config.toml
normalize_top_k = false
balance_bias = true
seq_len = 1024
Below are experts of layer 5 (counted from 0) of a mixture-of-experts language model. Rows are named router (the router's row for the expert), gate (a neuron's input weights, with its number), up (a neuron's input weights, with its number), down (a neuron's output weights, with its number) and show model dimensions 0-127. Each number is 128 + 32 x the weight over its row's rms, rounded and kept within 0 to 255. Numbers have three digits each.
Before each expert's rows: "mostly gets" lists some tokens that are sent to it at least half of the time. This comes from a sample of Wikipedia text that the model never trained on.

# expert 7
mostly gets: "States", "Mus", "ys", "Americ", "mus", "series"
router:174107112121181048139081135124134115131159106143157159103132119156134095138125109164123155150093108129136155141102065119148147116126163165138142162095138160144145184163130154184118140129132162114139062144146010132151145090111133109145130118136135150158112115111122105090156150081150098111129199100098152143016152134152080052169157181130166105140130122149158139093132094119173180114126
gate0:176130134218186159129127136127141126115117109122126128130127127125137118088150121071157092188107141172130147126139145145185158125122186157089121126120123089070151136128095144133104126128163138123137148083112143046130153133086115155146137174139126055151122000035097125121099067120105132183125152130156106075127098095124138090119082153045152167119136106147071142088142129138117091077167
up0:143145144136178137096121088132133144049126126106126129140144074151161083123128167105122117184129149130171208121153121192177128120130138150086122111122125099094142145122071163127116134082175142126132171103119105137161164093095113111141127142129135060233104038087133125124122132142100133148130136124123111094128088055123124120112133124140080167122175086081064152126116156142097083103153
down0:165107120212122117096089172163133155226129194149143133190101135107145112102122167145148142141132143125084133123164223118170077139117115175089121066168128148179132129121099141119167128090103125182165115094162070108114140118096143133133129122143109151108183115195115155094159220107190125066160124162118147135129142087146140081073128087113152129117132114166109123145181133073124139148118

# expert 10
mostly gets: "\n\n", "==", "===", "== ", "=== ", "===="
router:142134132101121164138136177089147115131135097147167102143173134134146194113123099092182125070130114158077124143163108133133127122120072133095146127099173139168117111103159138075074144173173099133112167150163024132128071053091168091097105080121113193120151100048054119067177133126108056122209140180108144152127151111099167145164096144139105144128144160072149148166156084142141146119111
gate0:111058155136104132125121207141126133233128129081152088125122126178096135158127134125126100143106098095126110127089111119210075119136128128111141167126119119142148132183133142134030087139154086192118137140155092126128087133175151131108105133148180122135142067150195135113150172191130140128128161131173134130086095147111140152118118150185137125134144115124088075116138136097166110075125
up0:117104119150130145130074196158117110175123143075158062116118152137117124138128124133141066155120090108185144135124117140197117118133122143096186154115133127134154134119167168145040036128151114130105127177147060111119103238159134122126051128148181142164131091214143164096153165130128156158087228088162143143093119114098122135085137177166121155148134122155105130137141154123147094116075
down0:125138172129166175104094076096122142139140134189080149156116077129074136120108089125140101139094102127137121150127143100142094112160116131161126146105142116131103184131131157156189124143117159063091103158131117059119026128130137113155138167124125112105115128068178138164128088119164098107154138166105109143115149124142127134110130130128129103068052144148112121083115128191134231150128

# expert 3
mostly gets: "John ", "George ", "William ", "Michael ", "Paul ", "James "
router:120142153154120107148072166107100046170125148083111122126155109080118108095179167124144037173163084168091116123106107165123119105190101094180150114146134110167109099138162144121123103156144146094138036107191137073109130114085140122118105132180080124145134153093122097167128098181154138091111135072079106185116150147195101191154091118147136144172135154087154123143146117073166183147127
gate0:132148133134137104203118133026189116127176123168098150130136145144140142131093191117148130166146143130126072083162132172128134091131125181109167130133086124122146149112127198128112133095124148108156157141127098138085212109106114133141127131114133135158160129123147064127103158192221126174128131168158183134125141131093078133128137131102159102194146162073160092127065066131137089128155
up0:119132142105171089212085114100152091126185103166069153130120121171138126124102135134189150170132126145149110070123119155123156094115090196117118119106075152123179165109151161126140129079128153096181130122129110156114208086121091142158072131115124130162146122111148092144090152129169088198134132151150167152159124122124057136138106138127163123202142195093167079166056103132146106162185
down0:110115112134102086071122132110082135102108132085124127101129140107206137184145069130181100155157116135122125079145131103132183063137126111205181125110097138087163104132105165132131119097109110136152126177118142142236090113129129061129111119060113141106085104154125115061140097177129120128178111158064085134121146134105164086186120122152199163124142139099120211153134095124115133113123

# expert 0
mostly gets: "Turk", "Pakist", "Bul", "Win ", "· ", "ik"
router:145120136170084108188091107122126178132163162114165074144089134143074163121144170081160097147085114137131081072097152151133160102118126078116152109073144146147141104187126127054056169124163120132145075144102137203139174132139120197134166124172152139172126059131082117079198161177116127173172136135122107134122136155194166100074134146126115153162189135100095153110133168134159152124115
gate0:144074097065099140160130184062100143129219150141124115158130074133102156122043166145115104098071128112107133117115152128125134134090107128127136141183141127121101098125145173131138094148167154133044121124125129140130134137198118124142142051129106120116128100106136098116167151136255124120113192173099134143128173246157115192150113145153128072168138082116134072172138135117145118082097
up0:149065101062124138132142175113098160168143128139140133104134057164122148129082133127119065077068084123101148127129157083089119144133106129116133131138130083147155084116198139158130109154176156135055118132126132115098154117138110098134128072144092128169163123107122122126149138130199123129128206106119125141124166193147113204137139140132089091153124135140149121192162126130148097108122
down0:165111157116158139116099130121080136131143153135148189091131111160034179152108120088154152127134128128106134153101178144089098147130126144179120136124167135149190078094127120184153110150132115131109107082205136120110096080135112139143171116083122102197111178179105117115126119120143115174149123128042140127093147112118118155096133128160065122057103125112197121143149111152120151134119

# expert 1
mostly gets: "Mu", "Jon", "Ra", "Ry", "Mc", "Ma"
router:090151105153156115153140125091114085124133147121127095122124128122076099160091103179146143087132126139135123152183130134114124114129071105115106144144104108192145087148146158094050120131118134097060091077159120135156121134131168119140130086102104084139160071103063087090109105219169101174158127123140141169139093164162118065094074185116086166116158124126116086167115119107104138124132
gate0:139131183168076100093103185144188136118129116190130058145115116128102134103108145134059050119131122124121136091129106130113148131102092128170128136116127153133145142164142147139106162187175121128155119103126125207162108105050160141125058134142160115167135124130152141159086128078135077182089114067157123150132077130108155191126080140140110136079123115131114121179064136120125075153153
up0:147120121229128058106077177153195150145115118136141108107077106132124123069107124070094044119109150129116147136134121130150169150133127155184167125115125133148167099163156123113124145154162111080155175128130131156138117099017142156121094156167131102138149118126126170141133112108166108176144120125131139204138101103104168168111080115106109081048122170122138156163079136111112093145103
down0:111129170136152129170117126144128155077080128128151120151161083180087139131134104123117110129127104123065167161232118101098123095129146127114132158104225124147149121123139080143078116137082127169177132097127123111106145089097131161115128139098122150122114144137195137173190098155103142127136120135126119163119154124140152121092134095127128142185128173049131123136116129180165085164155